From a checkpoint of a small mixture-of-experts model trained on Wikipedia: 114M parameters, a variant of SOAP for the experts.
Below are experts of layer 5 (counted from 0) of a mixture-of-experts language model. Rows are named router (the router's row for the expert) and show model dimensions 0-223. Each number is 128 + 32 x the weight over its row's rms, rounded and kept within 0 to 255.
After each expert's rows: "comes before" lists some tokens at least twice as common just after its tokens as in all text. This comes from a sample of Wikipedia text that the model never trained on. Tokens count by the router's weight.

# expert 13
router [116 105 133 108 132 137 192 145 103 119  90 119 155 107 171 173 106 220 155 176 135 154 159 169 217 113  57 183  78 106  95 138 174 140 120 150 123  98 102  98 125 123 109 154 101 136 113 126 113 179  84 131 121 132 147 136 175 200 108 128  74 193 141 104  96 102 152 100 134 101 147 182  85  71 126 102  92  82  62 114 160  97 124 176 130 162  75 142 141 169 176 146 160 126 103 100 190 152 130 147 103 139 145 139 107 155 114 163 148 110  72 128 182 109 135 120  92 122 142 119 153  95 158 119 142 136 137 173 127 128 141 145 163 122 195 111  40 116 126 136 123 145 108 145 175 123 118 133 156 152 168  74 128 163 137 107  90 115 115 133  94 122 123 141 114 153 134  86  83  85  92 129  52 105 144 132  53 146 120  94  75  92  80 114 120 160 142 106 106 162 126 149 117 170 142  45 122 130 107 161 133  82 138 137 136  56 133 138 175 177 162 106 170 171 107 104 118 142 153  85 126 153 153 123]
comes before: " the", " a", " his", " their", " its", " her"

# expert 77
router [161 127 156  59 163 156 166 120 132 103  71 113 147  91 107 178 105 144 149 187  97 142 107  97 170  80  87 171 126  87 157  87 179 166 134 148 118 100 119 135 135 131 106 119 118 171 113 115 151 147 122 116 131 165 113 127 130 177 101 114  96 120 169 141 126  89 126 149 149  72 150 141 124  76 127  78  81 119 139 147 156  84 126 118 142 125  61  93 131 171 132 185 143 159  50 116 188 175 133  67 126 181 116  96 127 167  92 176 161 103  66 140 166  96 123 124 146 111 150 110  89  84 155 125 153 147 130 163 147 163 132 144 150 155 186 102 120 100 110 138  60 185 131 140  85 107 111 137 162 138 179 139  98 153  86  94  45 125 137 116 166  56 115 146 130  84 133 156 129  98  99  90  97 113 174  83 106 134 101  82  85 112  77 106 108 134 207  93 107 149 119 132 131 186 182 112 120  84 114  90  79  77 144 154 145 133 139 188 182 133 157 147 137 119 135 122  97 169 128 100 150 168 169  86]
comes before: " century", " of", ".", ",", " (", " in"

# expert 90
router [148  90 170  58 135 137 161 166 113 111 101 168 132 107 224 156 153 156 181 120 139 115 113 136 179 104  68 151  94 116 111 106 130 105 149 110 148 106 132 100 137 120 125 132 123 161 109  69  84 108 114 124 112  94 127 139 132 112 149 116 113 158 140 100 159  81 165  95 179 122 183 152 115  74 145 136 126  81  81  88 124 102 116 158 147 149 120 148 108 111 167 124 186 164  87 103 142 139 137 140 106 155 103 144 113 176  73 160 201 121  94 180 118 121 204 118 143 110 136  98 115 148 117 129 176 165  72 160 162  87 137 144 131 188 165 101 132  57  70 170 109 157 105 133 123 128 133 176 136  93 117  98 128 149  97 122  95  76 147 106 152  89  98 130  74 166  71 113 147 123  36 140 156 118 183 139  75 105 128 118 145 101 111  74  63 123 168 110 101 127 170 165 134 193 188  86 125 121  78 124  90 120 189 183 143  67 145 143 159 121 143 157 140 172 120 103 143 161 173  94 129 128 127 127]
comes before: " and", " which", " who", " a", " but", " where"

# expert 122
router [173  97 140 129 116 159 164 171 122  86 105 152 177 126 137 168 130 181 121 124 181 113 108 141 137 120  78 212 118 146 121 111 117 131  89 134 160 117  97 117 104 117 165 129 169 180 143  87  82 132 145 156  76  58  78  98 215 124 110 140 103 147 164  90 106  99 183  66 123 120 132 148 106 116 140  59  92 116 107 117 115 112 125 133 148 123  77 139  95 118 152 199 201  72 108 117 125 144 185 149 151 129 119 118  59 177 111 111 151  84  55 181 148  93 126 129 124 125 151 108 139 124  95 135 143 131 122 127 132 158 148 125 143 182 125 111 101 103 128 150  84 108  58 115 133 132 130 117 145 103 170  96 133  98 166 123 113  89 158 105 112 113  76 114  78  99 137 112 121  90 102 102 149  88 183 134 129 166 129 110 137  94  97 123 108 154 128 101 105 116 145 167  98 172 139 105 120 121  83 154 118  48 218 158 172 121 148 162 177 126 155 120 221 159 101 118 165 214 143 123 137 169 148 131]
comes before: "1", "2", "3", "4", "0", "5"

# expert 52
router [138  98 108  96 138 147 178 141 113 124 150 134 185 108 132 174  93 155 152 141 119 145 122 138 162  97  57 169  77  91 128 122 152 103 105 159 151 141  92  89 131 147 148 122 121 171  83  83 121 136 116 152 138  85  94 122 172 167  81 105 125 185 157 104 121  76 188  68 128 126 166 170 131  99 138  75 101  75  94 125 167  78 132 180 130 162  95 104 122 143 156 148 186 118  71 130 150 136 159 123 148 137 113 134 123 180  99 151 176  95  67 188 141 118 156  93 134 122 154 110  96 120 109 161 148 167 100 185 132 136 105 143 157 177 183 124 125  99 126 155  53 171  73 134 135 109 132 137 150 125 139  77  99 152 120  76  86 106 160 116 139  74 110 114  77 103 141 102 129  97  60 108 133  92 185 160  78 159  89  86 120  92  99 112 126 144 168 104 118 136 137 188 134 188 135  92 102 103 111 161  81  78 160 107 172  96 164 176 160 121 150 132 171 168  97 117 132 183 161  75 119 191 172 122]
comes before: " a", " the", " ", " been", " an", " no"

# expert 113
router [107 164 128  83 141 111 172  98 169  74 161 136 117 131 154 145 136 194 128 124 118 163 141 146 114 142  50 139  83  87  93 119 137 132  86 180 163 167 121  99 193 152 145  86 179 173 122  76 118 126  95 124 123  51  84 134 150 155 116 133 139 141 141 111  97  95 128 140 158  93 151 141 125  99 129 108 133 114  72  76 127 115  69 168 140 198 107 118 152  92 190 158 158  95 110 114 145 161 123 106 129 137 137  96 124 175 118 173 154 103 118 150 188 115 130 126  80  98 144 108 122 158 132 112 123 149 120 172 192 145 155 153 153 160 174 139 107 127  96 152 103 153  48 127 131 125 136 146 175 147 184  74 124 139 147  71  82 113 151 171 124  86  71 118 148 130 136  79 133  62  72 100 123 122 173 157 103 182  75  86 119  99 103 140  84 161 149 135 166 113 144 117 144 156 187 108 105  60 104 137  80 117 118  99 222 102 118 139 143 134 141 120 195 161 130 140  81 150 179  61 137 126 132 141]
comes before: "-", "\n", "The", "In", "===", "On"

# expert 31
router [132 140 119 113 135 147 158  96 122  85  73 144 155  52 199 165  77 120 173 132  87 142 137 162 144  91  39 151 111  61 118 156 154 144 152 154 148 148 153 113 129 151  88 146 182 176  68  78  92 121 164 143 107 108 113  84 129  96  84 140 131 208 139 137  96  99 175 105 147 134 172 137 122  65 110  65 133  97 139 112 121 130 103 171 119 156 110 121 117 157 164 138 155 114  99  83 168  85 152 122 144 134 141  87 105 224 138 148 151 125  95 115 162 118 179  90 127 177 180 130 126 140 121 157 155 144 115 176 147  88 140 144 173 114 156 133 125  93 136 139  49 153  61 106 149 105 136 113 190 139 171  93 123 107 141  92  85 111 203 150  96  96 139 132 140  95  99 113 127  84 103 117  98  80 130 110  79 132 138  97 137 119 120 116 127 163 148 126 155  91 149 166 147 187 185  76 143  91 128 112 139 109 195 157 181  90 125 167 157 111 173 160 154 182 114 149  91 140 122 106 101 134 144 110]
comes before: "==", "===", "The", "=", "In", "On"

# expert 82
router [156 113 120  82 138 106 157 110 136  77  95 140 193 134 157 141 128 132 156 205 144 124 119 191 211 146 109 166 108 114  99 101 118 134 129 200 123  88  84  91 160 117 132  92 157 129 108  72 116 106 130 143 106  78  52 105 122 144  97 135 137 179 115 113 163 105 181  87 143  86 167 149 116  65 138  85 109 106 100  93 168  99 113 131 175 178  88 113 130 105 159 198 160 107  68 138 144 151 157  66 137 155 113 144 147 167 118 144 141 117 106 162 188  94 139 164 109 141 145  63 149 141 110 114 152 134 122 155 166 142 103 112 188 115 138  59 177 133 114 190 122 179 115 116 131  98 122 167 143 112 127 130 102 140  87  52 136 106 134 116 121 102 127 129 130 107 151 146 131  71 127 116 113 118 162 156  37 150 103 114 116 109  88  94 134 181 190  67 112 166  95 153  80 124 150  78 109  50 112 141  74 116 163 143 179 124 102 188 148 129 118 150 154 119 107 129 110 131 146 108 146 157 154 162]
comes before: "0", "5", "4", "th", "6", "3"

# expert 26
router [109 120 131 132 119 119 160 140  91 133  96 159 177 136 168 132 133 172 144 233 144 142 108 137 212 105  68 173  56 108 141  95 170 114  99 145 105 109 118 105 137 145 131 142 104 172 119 138 104 175  93 105 114 121 137 115 181 136 147 137 119 195 117 129 107 101 165  86  93 138 186 177 140  74 131  89  53  66  81 100 152 109 119 195 127 175  72 125 177 146 141 127 196 140  86  97 154 162  99 107 112 145 141 112 103 156 109 145 138  97  87 175 190 114 193  66  85 113 151 137  97 131 111 161 154 133  94 181 123 109 121 124 171 161 153 151 129 112 101 200  89 138 132 174 162 109 120 135 179 118 121  82 118 164 107 118  94  68 171 116  87  89  74 124  89 155 163  78 116  87 115 126 106  99 142 133  92 147  87 107  89  86  87 144 133 130 158 123  92 140  92 152 162 180 140 100  92 104 127 153 103  94 176 144 139  90 136 145 140 142 177 140 167 156 105 102 138 148 141  83 136 156 156 120]
comes before: " the", " a", " his", " their", " its", " an"

# expert 39
router [145  99 114  87 121 136 170 155 120 102 135 125 176  99 145 182  97 159 155 139 116 151 131 133 167 107  62 164  69  89 117 108 169 125 114 148 171 135 107  73 161 150 141 114 136 188  79  80 104 145 124 140 115  86  85 127 163 155  94 101 125 186 154 126 124  81 185  59 135 129 160 165 127  90 133  91 114  89  78 119 163  67 130 166 136 160  85  93 113 137 157 158 189 123  75 119 158 147 155 121 133 154 128 137 108 183  94 155 162  93  72 189 128 119 155 120 142 125 150 112 108 147 117 128 128 160  98 191 135 129 124 137 161 179 190 130 136  89 109 146  60 171  81 145 142 106 133 135 154 127 145  80 118 137 131  67  76  95 167 110 141  81 102 114  91 106 126 108 109 100  61 118 122 106 180 144  85 140  87  93 106 101 105 109 121 156 176  88 129 135 151 174 126 178 143  87 100  96 100 153  65  61 162 125 156  86 161 170 176 131 129 125 173 162 111  93 128 189 166  65 108 177 162 124]
comes before: " ", "\n", "-", "9", " †", "/"

# expert 94
router [123 137 130 108 130 172 132 140 126 112  94 112 150  79 133 183 133 187 142 141  86 112 123 158 131 112  71 175  43 148 100 120 164 129 121 186 165 125  86 112 205 143  78 169 143 211 137  77 122 155 140  76 117  80 121 141 136 134 108 102 103 145 164 138  74 109 168  72 139  84 150 178  97 132 148  99 117  96 107 126 122 127 123 193 117 156  89 114 106 115 115 179 169 111 131 125 139 105 155 119 115 147 127 159 131 156 125 115 163 133 119 150 128 109 148 100 158 141 139 121 147 105 105 132 115 141 118 172 190 114  81 129 151 159 172 128  97 115 124 121 101 156  78  96 137 127 163 114 139  99 114  56 136 132 166  62  57  98 199 168 129 108 104 155  75  63 114 154 154  60 110  82 175 169 122 107  78 200  79  76 141 123 137 108  60 138 145 136 149 139 148 202 149 140 146 111  68 119 110 132 129 114 141  96 221  61 124 124 132 153 130 140 160 158 137  74 113 175 160 140 110 127 140 111]
comes before: "|", " ", "|---|---|---|---|---|---|", "|---|---|---|", "|---|---|---|---|---|", " Total"

# expert 92
router [110  95 137  80 126 106 147 109 107 113 135 151 174 128 162 136 133 134 153 109 147 120 155 180 226 107 112 113  80 108 146 110 129 142 123 159 115 152 145  70 170 134 102 101  86 173 127 106 102 120 126  97 154  90 123  94 149 165 124  66  99 155 193 150 139 121 148   4 118  79 149 129 125  92 169 119 120 127  67  94 114  93  97 163 172 171  99 151 125 124 159 183 169  91 103  79 123 173 144  91 165 124 108  91 103 196 109 146 193 109 114 146 120 126 170 112 166 105 124 101 128 126 117 139 179 111  95 160 165 147  97 167 150 132 169 154  81 119 114 141 122 176  72 128 147  58 135  78 135 111 114  39 144 161 162  82  73 116 167 168 163  90 132 122  83 115 127  95 147  96 114 142 133 118 155 154 101 160 117 122 163 110  83  98  76 139 152  86  93  99 134 149 180 186 160  90 126 118 131 119 118 118 147 125 203  70 149 169 129 176 122 133 167 168 135 118 145 162 152 100 113 163 151 161]
comes before: " ", "\n", " —", " $", " USA", " +"

# expert 111
router [115  98 136  89 149 144 179 147 113 106 142 187 181  99 148 171 111 146 165 142 114 110 128 127 169 174  58 146  82  74  99 125 165 124  99 160 162 141 108  90 137 137 139 160 147 171 107  77  96 123 119 140 126  99 104 137 147 170 120  98 125 162 152  83 113  94 178  77 109 104 171 149  92  71 161  85  44 108  78 111 163  86  90 156 141 145  76  92 112 137 164 169 173 122  98 157 164 131 155 155 178 143 127 120 120 163  77 152 166  88  91 184 104 107 165 114 116 134 171 124  89 125 122 115 153 186 107 194 116 145 124 146 157 188 179  98 150  90  88 168  81 177  85 108 151  74 121 141 177 109 143  86 133 165 137  99 101 116 156  94 132  88  86 117  85 122 168 111 125  99  83 117 102 123 167 134  98 116  92  88 122  98 109 116 138 136 168  93 141 132 163 146 128 179 142  94 105 112  66 170  81  78 168 126 166  63 164 146 163 145 166 115 156 184 135  90 118 135 155  95 111 186 148 111]
comes before: " a", " the", " well", " an", " as", " part"

# expert 57
router [114 147  98 118 126 139 184 119 138  49 120 114 137 161 185 179 139 171 174 154  86 109 159 147 162 104 104 142 112 148 137 110 180 140 113 173 160 107 149  89 143 114 116  95 151 179  85 120 109 134 126 116 171 113  95  94 137 136 101  71 139 144 125  61  99 111 152 130 159 104 139 170 112 117 109  61 106  97 112 132 137 113  86 139 158 190  99 137 147 101 139 160 149 140 121 106 130 113 142 136 165 158 151 151 138 225 121 147 210 103 122 132 110 147 160 115 152 133 127  81 140 128 125 137 126 128  75 150 165 150 129 163 170 183 188 117  90 128 102 132  81 170 124  61 135 121 168 109 177  51 139  51 124 125 113  53  50 117 208 113 124 130  99 123 126 169 152 140 159  86  77 102 133 120 123 107  97 136  94 101 153  83 153  94 184 118 131 137 101 108 143 149  74 178 108 103  81 108 133 134 101 101 173 100 170 129 184 159 196 110 161 151 127 166 129 126 115 148 160  74  83 148 185 135]
comes before: "-", " •", " Born", " Country", " List", " Location"

# expert 104
router [174  97 146  99  99 162 168 126 129 158 102 144 174 100 153 152 124 188 143 190 117  93 159 147 217 126 126 161  97  95 182 153 156 150  70 175 138 141 126  97 115  80 113 118  84 195  83  83 132 150 131 143 155 148 127 102 118 178 127  61 130 123 176 157 124 110 139  86  82  79 156 149 130  95 105 111 114  72 101 105 155  92 129 179 154 134  69 146 124 113 119 148 131 108  81 100 154 144 132 107 140 145 169 116  94 131 114 151 198 126  74 114 100 112 147 106 169 137 156  48  93 158 173 113 134 129 128 139 104 109 133 124 169 149 206 155  79  73  70 153  74 153 124 164 105 138 177  98 143 122 151  56 128 141  97  53 104  95 146 109 102  76 117 117  77  71 140 140 146 101 109 112 124 128 172 155 108 136 115 132 147 102 124 118 100 112 148 105 115 158  99 156 133 205 144 102 109 113 130 143  47 125 130 112 143  82 121 162 148 156  93 155 161 160 129 110 191 187 143  89 103 174 148 149]
comes before: " ", " \"", " Win", " USA", " —", " March"

# expert 85
router [149 125 102  77 161 136 165 157 140 116 128 138 183  94 140 186  96 141 163 131 129 166 114 138 167 120  91 131  77 106 111 101 150 126  84 160 134 134  93  60 129 159 156 120 153 167  96  80 128 139 159 152 127  56 103  98 145 171 109  74 155 172 160 138 129  88 174  72 132 132 180 158 114  99 147  85 125  80  80  74 163  83  97 145 155 160 100  86 134 132 168 163 172 128  76 126 131 160 159 127 147 151 146 153 132 169 132 159 166  88  94 166 154  97 168 127 117 133 150 106 123 123 114 175 144 160 117 173 145 131  89 117 170 171 171  89 160  94  92 147  87 180  87 161 142 116 143 162 128 116 152 100 100 106 115  71  89  90 169 135 150  74  99 111 113 125 125 115 123  86  65 123 110 110 166 127  82 178  62  99 111 112  95  94 134 148 174  76 135 132 139 208 107 189 119  84 100  98  85 174  92  82 144 124 148  87 156 174 179 140 141 134 173 166 111 132 149 175 173  68  99 175 152 112]
comes before: "0", "9", "),", ")", ".", "5"

# expert 34
router [141  99 107  83 117 127 174 121 135 118 130 117 175  99 146 167 104 151 152 128 138 141 128 139 164 116  66 166  84  84 122 118 183 114 112 149 151 136 109  65 131 121 147 120 136 172  75  98 124 137 112 123 119  85  83 135 162 165 103 111 116 188 142 115 107  67 173  55 124 138 179 176 117 100 128  89 116  87  77 116 169  76 111 167 118 143  91  97 113 146 131 162 185 119  78 108 141 149 160 138 116 152 138 122  95 178 111 153 171 104  79 185 145 109 160 106 140 116 137 111 111 135 115 147 130 160 112 187 135 127 109 132 164 179 182 127 136 103 116 148  70 183  70 155 154 105 117 133 168 125 135  74 116 135 133  77  70  99 157 139 128  77 116 117  80 115 144 107 122 108  50 103 126 100 186 152  73 150  76 100  86 124 101  99 101 155 169  78 128 111 129 167 107 183 123  80 105 102 104 156  77  53 161 130 164  80 159 161 178 137 133 125 176 171 114 127 151 184 166  55 102 172 173 125]
comes before: "\n", " |", "1", "2", "3", " The"

# expert 93
router [121  80 139 153  88 144 141 146 136  66 119 162 162 167 151 188 145 198 174 180 109 138 153 109 162 150 124 166 128 142 139  91 121  91 106 133 126 106 128 128 159 118 117  98 159 158  82  97 124 133  83 133  94  78 121 123 206 141 115 126  92 160 140 115 102 131 159 133 181  78 184 111  82 108 110  35 150 102 122 126 127 128  89 144 107 133  95  83 114 138 166 131 168  97  67  69 165 130 158 102 121 139 145 133 118 190 146 105 128 136  78 161 164  87 117 113  80 152 151  78  74 142 134 118 139 137 115 142 165 165 111 132 172 175 191  99 126  91  54 139  69 134 106 102 135 130 133 106 145 132 154  88 144 145 165 126  97 114 194 126 142 102 123 126 137 110 160 132 104  77  98 148  89  94 150 105 127 150  86  93 136  95  75 115 129 178 190 113 169 101 180 159 146 174 145 110  96  84 123  93 104  82 209 127 165 115 138 144 162 131 173 128 192 199  89  99 145 177 147  67 156 142 152 139]
comes before: "1", "2", "year", "s", "based", "T"

# expert 102
router [159 116  93 111 172 140 136 170  86 134 130 125 133  99 160 151  70 126 119 160  94 122 139 185 156 104  65 134  63  92 152 129 148 155  84 126 116 117 147  99 131 129 120 101  83 144 127  82 137 149 133  90 135  72 102 139 133 142 125 137 123 141 147 143  94 130 151  97 149 104 202 142  66 154 149  66 110  90 116  54 164  95 131 112 124 164 111  93  67 184 125 134 174 119 100  88 180 124 174  90 110 149 137 152 126 155 108 117 193 101  90 133 155 106 165 118 149 138 136  95 145 160 138 128 178 177 100 203 133 102 115 174 186 149 150  81 134 120 110 157  62 135  81  86 107  58 119 164 151 102 164 134 120 132 133  62 107 117 136 182 185 102 112 159  85 159 152 127 146 135 111  89 119 119 163 137  91 178 117 106 109  83  83 101  93 107 205 119  86 133 109 130 160 127 207 106 100 106 134 122 120  82 163 136 118 107 187 181 170 172 126 178 150 143  80  99 167 179 153  93 107 114 163 156]
comes before: " |", ",", "'", " (", ".", ")"

# expert 80
router [154  95 128  96 136 148 142 156 157 140 114 125 159  64 174 116 139 141 187 180 130 157 134 130 185 114 103 189 109  81 132  98 149 153 104 187 139 127 118  90 177 136 125 152 128 151 104 132 140 129  99 139 129 114 117 128 127 159 120 108 146 174 173  81 101  48 175 106 151 119 145 136  96 124 133  71  84  83  87 110 159 108  85 104 168 138 100  79 104 129 146 129 167 120 108 158 169 136 212 102 103 142  92 155 139 131 134 170 145 128 109 150 129  89 111 120  84 152 139  83 121 167 140 165 117 103 118 159 133 120  78 155 182 114 153 110 154  95  69 148  95 204  91 130  81  70 137 157 174 135 166 121 117 134 121  69  82 119 126 154 162  78 130 161 104 102 138  60 125  58  93 116  83  95 213  95  46 137  50 110 116 127 134 100 114 143 193  82 105 144 157 156 116 146 170  65 109  92 128 126 116 126 118 158 150 138 138 185 194 133 132 160 160 169 139 144  99 144 181 120 116 148 134 161]
comes before: "–", ")", ",", "6", "5", "4"

# expert 78
router [127 107 115 114 164 123 132 159  82 164 121 137 162 117 169 189 124 127 125 118 134 172 153 150 122 134  61 194  88  42 104 108 170 109  70 128 118 143  98  97 138 158 110  89 158 157 104 127 144 166 149 147 137  91 110 131 119 203 118 100 126 141 124 119 132  71 155  86 172 115 217 130 154  99 126 125 112  97  93 108 149  77 126 120 150 177 115  61 119 126 161 125 138 117 100 139 160 129 166 134 119 138 126 136 113 160 108 141 225  99  92 176 128 107 135 127 109 141 120  64 107 120 110 111 143 147  81 202 182  87  89 169 175 144 156 128 121 128 132 140 101 166  93 120  97 133  82 100 126 142 171 129 131 116 117  90 124  86 130 160 137  92 114 121  80 149 106 145 113 101  35  91 104 100 173 134  88 100 128 107 130 121 133  89  97 151 170 119 128 161 101 135 145 181 116 115 114 118  72 145  98  88 184 180 145  72 159 165 142 182 109 168 176 135  98  70 146 166 205  73 147 164 191 113]
comes before: ",", " (", " |", " and", " was", " –"

# expert 103
router [112 111 143  70 152 126 137 133 107  50 135 144 134 117 142 130 106 148 170 134 179 128 120 179 129 149  82 122  95  99 162  89 137 104 144 155 187 114 107  97 136 156 125 125 108 151 124 131 125 154 115 122 109 129  72  91 152 184 148 120  62 150 150 119 106  87 124 100 119 117 186 203 111 137 138 112  69  93  83  74 219 125 144 124 117 161 107 119 134 154 145 198 159 144  83  93 152 109 148 117 174 115 134 162 149 138  91 116 181 102 119 150 158  97 133 137  99 149 138  95 145 120 141 131 160  93 134 136 142  52 109 192 160 164 148 136  76 107  77 146  79 223 140 135 161 107 116 144 140 100 118  91  92 165 104 110 105 106 140 119 163  78 138 130 129 108 122 104 135 110 117  78  93 115 213 126  70 112 105  44 119  80 137 113 167 149 178  80 149 140 139 138 110 124 195  85  89 129 125 164 104 110 172 146 161 126 137 217 153 146 121 121 170 153 130 108 127 210 153  88  72 133 154 119]
comes before: "'", "\"", " is", "s", " was", " are"

# expert 37
router [143 169 112  82 108 161 178 116  87 109 128 191 214 110 164 140  66 173 135 142 144 149 131 177 132 122  81 161 110 114 116 120 182 138 123 187 124 160 120 116 130 128 119 115 153 135 109  84  86 134 147  96 118  77  30 110 162 122  80  84 129 213 163  97  95 113 107  63 145 123 166 123 124 123 109  81 112  76 110 137 138  78 165 151 142 180  90 150 128 140 129 102 167 179 124  89 156 100 143 125 109 144 106  71 120 165  98 150 143 134  94 164 138  99 154 128 131 144 162 109 151 131 129 144 131  95 126 149 111 117  85  87 156 180 177 169 136 132  81 132 104 179  54 136 149 140 156 167 161 140 183 114  79 189  97  83  94 107 107 107 129 116 108 161 117  91 104 105 111 126 102  38 129  89 165 135 108 126  88 120  94 123 114  73 142 121 180  82 163 129 125 150  97 129 131  64 109 142 126 167  67  96 157 126 148 124 137 158 164  99 123 138 181 120 129  85 101 155 182 124 113 198 154 169]
comes before: ".", " |", "5", "4", "0", "3"

# expert 41
router [131  90 131  93 118 157 170 163 127 109 130 149 177 106 157 164 104 141 152 125 117 139 132 125 177 101  68 170  74  93 115 103 164 123 110 141 163 151 115  74 144 137 157 130 119 179  85  91 108 147  97 143 134 103 104 111 161 148 103 101 117 182 158 114 127  86 158  73 122 129 174 169 136  78 156  91  82  92  79 101 172  79 121 182 138 145  93 105 115 122 157 164 185 114  75 120 178 141 154 123 132 140 104 115 110 181  88 158 172 111  77 174 123 133 173 117 138 114 167 115 110 140 109 139 146 157  97 184 119 134 106 137 152 171 181 129 121  88 110 146  69 155  78 143 138 109 140 115 153 121 158  78 123 135 138  65  84  89 176 109 134  76 102 129  80  97 125 113 123  91  79 110 135 100 176 139  71 141  89 103 111  98  96 123 101 160 171  98 119 139 155 179 118 188 130  78  90  89  88 151  78  66 176 120 167  71 161 164 176 128 125 119 178 161 104 106 160 204 167  58 116 176 164 114]
comes before: " ", "\n", " \"", " —", " John", " $"

# expert 28
router [139  96 116  71 128 147 182 160 111 100 137 115 177 114 157 180 109 158 170 140 119 160 126 125 161 107  59 156  88  80 128 115 151 115 112 164 166 134 113  74 167 144 157 118 130 188  79  77 118 148 116 138 128  85  84 121 160 167  94 110 126 177 151 131 125  75 168  71 146 115 183 172 125 103 137  81 118  78  83 113 165  79 114 160 130 153  75 107 111 135 148 159 186 128  64 119 167 146 156 141 139 155 117 134 124 177 115 150 157 109  79 177 148 114 168 115 145 132 148 118 108 132 124 129 127 156 104 199 141 134 119 133 159 177 186 137 141  95 112 149  70 164  78 158 156 116 131 140 161 127 138  77 108 141 129  77  77 102 163 131 143  66 110 143  86 111 140 117 121 102  64 106 126  99 186 148  64 146  84 102  97 113 100 129 119 157 166  88 129 144 129 174 116 175 142  91  97  78 106 150  80  66 164 130 187  89 151 170 166 160 113 125 179 165 125 118 158 182 162  69 113 192 163 129]
comes before: "9", "0", " be", "8", " in", " not"

# expert 25
router [148 123  95 104 150 107 166 164  96 121 102 115 131 100 161 198  89 167 158 123 148 169 114 142 157 130  87 183  74  91 107  92 144  91 108 152 132 125 124  79 120 147 118 104 125 192 125  95 131 133  89 126 152  62  78 104 142 164  98 110 151 149 149 119 154  99 162  81 151 117 208 177 147  88 138 120 115 104 106 114 140  28 126 138 126 144 105  87 128 137 163 162 157  99  74 137 133 156 159 113 134 144 122 106 123 159 119 169 128  82  78 156 152 118 175 121 113 181 153 126 106 149  74 171 139 165 120 171 166 149  83 187 146 166 170  87 160 112 134 143  49 161  87 186 131  97  80 195 135 107 162 122  99 128  98 103  97 119 149 139 152  62 107 118 107 137 105 116 127 112  96  97 104 101 193 151 101 127  90  95 105 130 105  93 119 154 186  99 156 150  97 162 155 169 151 111 110 126  92 158  69  34 180 103 153 106 165 151 168 139 100 145 175 168 117 135 140 175 165  87 117 153 165 135]
comes before: ",", ".", " and", " in", " (", ";"

# expert 62
router [171  96 124 109 137 148 141 151 151 123 132 152 189  89 151 151 112 120 162 198 134 132 125 161 217 119  98 190  78  92 112  98 157 149  83 200 193 149 119  92 115 154 129 142 118 150 102  70 127 130 132  99 137  78 101 130 168 155  65 112 133 215 186 133 116  65 151  89 152 114 156 134 129  83 131 114  95 102  60  88 141  98 128 143 131 145  69 101 124 177 147 134 138 116  84 140 146 109 159  85 141 128  91 165  93 170 101 155 148 113  95 158 126  87 138 128 150 140 161 112 110 152 135 154 129 179 146 166 141 143  97 122 155 162 177  98 134 119 147 130  54 211  95 163 128 111 139 160 142 129 151 116 135 132 110  89 112 143 157 159 110  80 127 128 117  77 105 147 115  37 109  96  88 151 152 122  74 166  80 109 120 130 108  85 114 166 183  65 122 174 136 181 165 138 128  73  96  92  81 172  78 107 153 119 145 104 127 169 140 156 101 138 160 164 111 134 148 164 158 106  91 161 140 102]
comes before: " |", ".", ";", "–", ",", ")"

# expert 97
router [140  86 114  83 131 149 175 146 120 114 130 132 179 104 148 188  94 150 151 119 131 149 127 135 167  95  60 168  82  85 125 116 166 115 116 155 167 145 115  73 147 124 142 116 132 189  80  88 111 140 127 142 127  99  90 119 160 162  86 107 121 182 149 124 112  79 183  71 139 119 171 167 117  99 132  82 119  89  85 110 166  78 133 166 133 159  88 106 124 132 156 168 189 130  72 125 160 148 156 124 140 145 127 140 121 176 107 148 168  93  71 180 130 115 161 111 132 128 153 127 117 136 121 131 139 163 105 186 133 133 110 140 161 182 191 120 143 100 109 145  63 164  73 156 157 113 124 130 155 108 134  75 113 135 132  63  79 100 163 107 146  72 110 124  79 117 137 105 117 100  68 105 121 114 165 160  75 149  82  82 104 109  99 111 110 149 167  92 125 136 143 181 108 184 140  85 101  94 106 159  68  63 174 128 175  84 168 172 178 135 129 124 185 162 110 106 144 193 163  78 108 194 161 131]
comes before: "2", "1", "9", "0", " to", "|"

# expert 61
router [134  87 104  80 132 137 156 161 122 119 147 133 169 114 138 198 110 167 138 102 128 159 171 130 166 111  72 169  90  89 107 113 143  91  93 153 162 135  99  65 140 134 156 114 107 174  96  92 126 160 110 115  89  66  89 116 153 183  90 103 127 162 161  96  97  86 170  54 143 126 169 186 131 111 133  86  76  79  98  95 162 101 137 155 141 160  82 114 111 148 143 150 180 124  98 114 161 131 159 121 144 136 114 129 113 172 100 165 185 100  79 166 125 129 158 118 130 145 146 117  98 129  86 111 158 137 100 196 127 110  87 157 133 184 172 129 157 115 132 170  75 154  79 137 140  98 136 147 149 133 150  98  90 118 108  73  83  97 173 138 140  74  97 133  81 135 151 129 102 117  77  97 110 105 180 141  85 139  82  98 121 111 122 126 137 176 162 116 158 146 136 165 116 178 128  61 102 103  83 149  89  69 157 139 156 101 206 183 150 172 125 141 176 154 131 114 124 184 165  50  86 162 165 131]
comes before: "'", " was", " is", " had", " and", " has"